config.toml
hidden_size = 448
num_attention_heads = 14
positions = "rope"
Below are experts of layer 4 (counted from 0) of a mixture-of-experts language model. Rows are named router (the router's row for the expert), gate (a neuron's input weights, with its number), up (a neuron's input weights, with its number), down (a neuron's output weights, with its number) and show model dimensions 224-279. Each number is 500 + 40 x the weight over its row's rms, rounded and kept within 0 to 999. Numbers have three digits each.
After each expert's rows: "gets" lists some tokens that make up at least twice as much of what it gets as of all text. This comes from a sample of Wikipedia text that the model never trained on. Tokens count by the router's weight.

# expert 103
router:463462487524473415535457517471550489482445439493459458538527527479505519470401403421504460565524499545442563529460493457481559534463505501553501482478519408516494469555
gate0:503454495498519554483445489505490565527440466517503445540463500567526578453497485486452477485523491522503492473484496543461538449437574474424461489417485564528532491467
up0:461483540459477498480509501577500566538465476475526503537466486554525512469519485489495474520576525498436506508478502541362562440451434463463399476391529572527500462424
down0:531435565480617498500494495551505570514469510441467496472462450460521564505477511480424604459534575504536504460488575477533506490485516540473459469486525519492490454504
gets: " In", "In", " until", " However,", " in", "-"

# expert 120
router:481465535517574528506542389492517524477431536542421517574549501497500558504473494499504452479553511581496561561600454447515462489492506496485525503533557518463441515491
gate0:484583520519503501495517513502403494485431479522526481493549411537504602462531484543509495449399539495550420467523541529516506490487480493519476504522438556491535483547
up0:514505447426474474538520514496495428489556541488511537432467566441483446527467492513520463580578418499454497523475473459518539518504540525453540497438556427495492511464
down0:492439496514507439441499481506595543458540495567439435437522573503451382523539483497465537540480474478524495514515467511540506524502519526509485479478554459506436509441
gets: " by", " to", "g", "id", "and", "ud"

# expert 19
router:436441587511461594501493582511476448601466460443531433491538525528506491581508453550567471436560487529451552480560469500491506568478468529476492485582461490501557504420
gate0:540505432491484479473448501506479529519499541540509510502394540472510577558493465487462519512473482458532541459430454456493492474474559558486485464479475485501539511487
up0:590471491508531431533505502506522498519497504524503526505460474470462542492493555449519518444504496500538505482458514484497516530476487480505541532493510493476426527500
down0:537497496597492434458511493562525479514453498517502442466572462524411532458457539525518473476468503537541469537585569455497502608490387534480455504479491516526555505481
gets: " of", " Roman", " Christian", " British", " a", " foreign"

# expert 18
router:550493462490505528517486474541562490524485451451540481513520514533480495547523455540479483455506503485482543587513502495517459524563511490440583591437526496589493479532
gate0:548452478468429496462531515477517566518468503478543520387501521489516543499449534471533509556527487418447550469506513504467469483429589651531509476558427509504421521495
up0:511482432480531513474535462495484572467539532501527517515503485552452466499439508505506523516426527455496553449496475464558546438480585518585499502516540499520477514533
down0:470457515450503507540547478514518483538518470467449546493432408547515509497455494559532459495447570442485507482531442460543473533474509497469529501470480536480505548509
gets: "S", "T", "C", "P", "D", "L"

# expert 96
router:472457524495449504538442458460502492504461541472446556535461541522548512489543491535490525535454490538497563538490522463543446512507456512534487521480427487486404514531
gate0:518501509475540501445487509461495423548406403570530518526480519533439507432468550463396521471507507423519512395509517460574560462501494561497535539478517468451414445507
up0:461492490536528516490526509380523556514458473540559533490519464500465575483556483515446495487470489495437504475487534507516518504507509534607420516508446499527510505453
down0:533479539448557458488530484600500470419492401493453484515513457474520533547525515530499440505464500498452528494568494503404450500497555517467446522576555619448510464424
gets: " |", ");", ";", ")", "1;", " GA;"

# expert 98
router:457561435481499520508476523478468456568433550508487522487461522463410480450495490583542446496436529518514501476506427516494477532474474528500528439395543430504510475527
gate0:490560495552519506505500472405496524525483495515548453536471509452481499496518504485467538499493583485478488484492531544515515456459596525577525524512574483619493440527
up0:548486529503528486441484514440446487481486518516502470471527483363501466579455518467533411456479479547476469507497482578564394499471479505420533533461517546488521495460
down0:555536507521497438492581501538487516482489494545485474505531487497596565503468554503534524482481504499448512550541513492534505520456441588485456521491491466508495512509
gets: "-", " is", " as", " was", " and", " are"

# expert 15
router:538530541485538529559504435466531508495417517515431545500524498416462570522444491494500489524549510532497522562586528428514455482463496529462539532490520530470532510478
gate0:424530493529464532570445519438481472486457509470458499483555543461459541530496551505467456503466495485491493533504581557464509429477595524513452495480581511466550430565
up0:539445473484537492456502482563540565485502491512539482476446463539512522466522430508495511535509513522509532496469444449500583493537448455510506458475422490531485560429
down0:477490473449501481524539486409546544500471526526504496513555431558534556561509523515517525589486511532451510471464504428512479474489517494457493449514516504535552515453
gets: " of", " in", " on", " for", " to", " by"

# expert 92
router:498491503521600525555554467496444524424488509573504540521497501546435503537527517444496534482485540518487533456409472503506503471504511473481504557426514553484554516522
gate0:441491461555498435493551560533529443576516584467527486450507574496501409505471512499432506471509498485560502502520473542524519451469502480521503504545454385544504471529
up0:548561521434547457486473500481536521515478464561475512494531449451565571502547513485559469549528476469471469493485602501483459541483507495505565527475560541516445521460
down0:478481542477552542543491436473516482467469434485387521537497568503523523517557496495549506557436535580509486485464514529526452483586537428451470488574540545499482530473
gets: ".0", ".1", ".5", ".2", ".3", ".6"

# expert 20
router:437513474466452488426449486448522497508456508513458504478452428456449528505513555509500485494510503517530528472529452466515478492546522448512433521466480428463516529407
gate0:504469473541479506434535595495531497513468450520498486493499432480493507512414447506518502485451458515577515477477459497469465541511556484526520430469489492500537549502
up0:522510432502435507479499527520556531517555499512444543550467439528476448527446473512504549462466415495576557495504506506489510546507483518505524474482504430489522572522
down0:528441552485536517457517519549527534477557514544483542495561528559499502559564502508469528470485536464510522539528562551527456504560445561516512486497555523463540479507
gets: " |", ":", "-", " Than", ";", "|"

# expert 75
router:474545552507452474498475481542518529498425479448498480431484509536489520485447504574514550542584418490522461433461504480486579465449495537532477421433450447552488503464
gate0:498497487442615431469491522475463507533424505534471489489489523434506481420457500522524499474536523497530584460469527498476528456497466529502487470516531496484402482569
up0:505501557507502464490518490556512491510562445549554550451496405562432496586530466472465511526434472472510508525517554461500457532539491429442565497494538529559532505484
down0:563478545574483542509462529516517534522502430441518481511502561487438541489545514508523465481494516578527585485512475518473532441507479486437524512516604507431458540620
gets: "'s", " in", " into", " during", " through", " against"

# expert 101
router:475423464488538428476540460488535538558512483482450518530554452579474505488481538525477508410497461484485462461525482457489501578500460481429575452512525511505470563513
gate0:545557524501395462532545499511517498536498486546517552553497414409438425447556569442500478441499572501528492518549524532496499512445487443481515593540496502480495496476
up0:532488573479511433498563533519537540512501460506501548555522462464468431482545535396437514441499501516495423488537478565407482490503447434472548551552547538468509569506
down0:569450521499506561514524422484492525477506492541429509538508471455496464485547473478448544491554505422461461485505529481510471558514444480489550527497526422491493533479
gets: "|", " the", "-", " of", " in", " on"

# expert 87
router:431423513452530488389530475453583507534554518519474496498542470528566482529446473486457437501451588598472516522541513497533497438492515440535482497479505462470448495470
gate0:591480451521543492519548424540508461450485546573583518465462559509542509506509484522460505457525518524453567481489546445424533468431492556418522599529502562429418488492
up0:472472500450498460472469529505526503532518547484439473458566389519485482479507508421523484503411537465525527510553456504502522521504467488597463481477512485442526578496
down0:501465452488509530459561503573447546495514499533460458485497521422497486445516477484543426491498469501496512478490492545482447481485454516512503478496542513545489533498
gets: " to", " in", " with", " of", " by", "With"

# expert 89
router:512486468521528529514395452541575498519568502486491559471447535572481446574410498511486506547484480491523432491510511443514518548505508507537475526405488512531605533513
gate0:566535461483518502587525535508480484492520537520541464517579530464551584518492505473401500498551511558437462495444473554421511420483507433503520487500496568508483477515
up0:477409541494463623501487478464492479493507483530449467473535462588547518482470500546523547473526509461505531512586511401518511483502460506428460518472570526513458448476
down0:540416455461501481562471562394577514453484524474484516599504508549483467553497588517540470456474481516546487552473497479479468560536462552551475519530527512505542481555
gets: "=", " the", "-", " for", " also==", "==See"

# expert 46
router:472470568488501506439482469490478531441474486472484478464472498414485524463470500599493421494412582452534499578485483441516511500473451468471552456526485460553507511462
gate0:497588511479512487542574510470518481485479522615522499495530548522464484542522530462491465422551497485501498475526527548459433465559498489526474591484432580452479509477
up0:535459494508486483539400541516551535550508483459448481505468406555530513461491491511472515659501476529520448492496433430500550501439491520472488467496494443525507510505
down0:510441464557516466500500462444469509512533470468521563542532502461542494517424495489480416462484523444482589436433437555538511500452513477555503508488490514466573550494
gets: " (1", " in", " |", " is", "er", "s"

# expert 82
router:452513533389578481488527377457538439463517505482460576555488469497503560497483504537459474543548492499538577502546421438501433528495455542541512538501575499433498506516
gate0:507491477498453534506519498574520524529379514498499578498492487512550529504600481492491464482490505497521523539548510562507504518521470524558543491540527560456547495525
up0:506509511491505481475494501453493523519564491517454472496541461480442456485434464516530479492545501492510450487462462454479485476483539448471488494511491438544479504487
down0:524508561397490515490531467547504454470551539519546511441515541492488518519510513505510442500505504499525488455513478461565526537550572441482482502436570404514391543409
gets: "\n", "″N", " with", " may", "===", " by"

# expert 78
router:503487515448469506500470510531453565534584436493553483475448451578468561492460463448513576555517491465540549447470528479476481495493504497434439486441436474539501541472
gate0:540480505571518510486515505466463480443478471492549391479556502471479480437489433562420499454543415478511447553447544484479487532501498470494475510494544508488495493505
up0:439572456496491537542476510535487475543555517490496580556444452533520422532516558475510500526446552540497547483546469549528469499518528483518577489511493512473481526493
down0:480484543447589493460473593464465461486532514499576556500526548487504505518586506530481450539501460491506564547509460491475509450538522545546484450504460507465498485505
gets: " |", " birth:", ":", " on", ";", " 7"

# expert 8
router:507557546482511529503602482467433498462495536482465499471498458568540571548480537579523532484459490581540504511457473528535588489502512528502425510493554547554499425480
gate0:487529500574531505395483518431556486479465440470559545583450470455493493512485528393447507510515473532564539477493501483539464466451493487508504494591529518506527458617
up0:475552482564457486428516458441502501453462500445546543524494493520505496531524473416477553471499469569523490483471506476599521454485472484521502444487486534536550469616
down0:470509509513491489477445564507505533577535474501523528430515531480574529527564429420465526528504482484462438462543499534535604554512523491512473496523439535444489446510
gets: " social", " on", " Social", " loan", " cultural", " political"

# expert 5
router:484509527470483469445450564553461487458458484470557471465496524611515433527497513500495456569561523484502489480439504539457542523493491526554452467472446502529460458497
gate0:498469405482539528529557479517563493497593516485548490556517439464519507484564466514486581534413458562475489529427524521529464580555543428459473480451566474481515535505
up0:497559517514488463460517459388445493510439482549488497445505607490526488507447580494491456513516438449471503489468537552482499464467505677603484472579488557494453493492
down0:418486561468511522499446461505494532499502451517449519529511476436489456591509515496488421478481486504466472531463536484512474415565529548580509560509482490444414550482
gets: " World", " world", " 17", " on", " 2", " for"

# expert 12
router:532429520453488527496426495500490497506563472512455565490439542496483533495540425488527492569455492488542495475452426519498488546494550531556505476413428446559494500434
gate0:469505465476502530524492499484506504519580538453521574510508435480464485441484496452490506468475506453448555525515519576518487484461510484533571447498442480501550471515
up0:545496523521565524494508430543527573432421473515477510487520598548519568546554490481457504528495482489514484487518554417516512522532491528457468496498514461518503519451
down0:556499424480518447495484449509525501465456585549459544468519500548461542469542513491431459465471510458512488499465501544549473475524509517520481546453510461536506477437
gets: " |", " and", " a", " to", " the", " with"

# expert 95
router:517503449437471555486563452483498528405423495517468569540512507543478467466525505558500497522405554551527627490550506455480520534502457503473506501536492556526531490417
gate0:419489480531510550577477446407523484480507484560435512545484513521531525512613502506493511528492483416507427491473504403478454554500474487556531475572495504590508503530
up0:461476481502461547534499466512497540444431494517477489507491542476431459552426477512455498544511512528463478392492483500462473512516423515503493493535464548431452461533
down0:534491518512501490427505491413606535547480589424455546482522451480497539474466499569536438519460500495557528505462525492566534461440515491476457478519501473542507561487
gets: "-c", " sc", "C", " C", " c", " p"

# expert 33
router:455472522581611522431571503470575484461489487501459393530515441481478493520466523517575531497557527577409520483550468498474495507484452512477471541494497484482471503487
gate0:458536510557450439474529580472490500505573512483559482470482462513472443497534508502533481464485486492460455458522524531488443563516497473512395499474593559430486474505
up0:524503521541540587520489413492496492469502499522476558481483555479487544534477532502478513502507482468534535529515462474503535506505508440526604481500424471547520501532
down0:547597473452460469459516517516531442452510458483504464490462533496528546481569537517470557534507432544509481526428489427508488435499481459525440488498465446551550516508
gets: " the", " of", " in", " from", " ancient", "-"

# expert 81
router:487474440448514536469503488464555519515454496497485488570534465489507563577498480562439534506594506542546531480588551511507490490514523606498442568531616494423535528520
gate0:556527563587476476527528495509431494499449563597499487427514557494463514523465524478466419533408493546452534526546426458517503534526463503491480480466485518432432489506
up0:481479562494533545481503531473466477516482538432502450521586464535552531526446512523570504489535474465495422505532520557483502483451583437446549605441482525576549587513
down0:474511475474469454450473535539500420495379579451461438485524454492466460519530442475520566458581453491469518457447502597509475535493498437527444485492463486517553473505
gets: "\n", "-", "ent", "ot", " of", " or"

# expert 2
router:461479537569500449488507549526593474473474513548504468487483479465468458455451448493505482550467473551515523454504466482532491592499459461483431526437417474462525507448
gate0:489539479489489481502476505522519459503504455538450519603491398536479443502577503518487567540508483539543476456510565531493520515526481495453468495490524485449533529484
up0:500513565518513504482515457500431534514567491489527568457574537510513546489488504511473456499545535476433516520467472469475496464447469481497565546550518487484472502524
down0:466448501496511537358537542551526491508505518487520471523523534487624512494420514495482459518518459434514451513456504493573444484494473508527528490581458506540458574533
gets: " |", "|", " 0", " 68", " He", " his"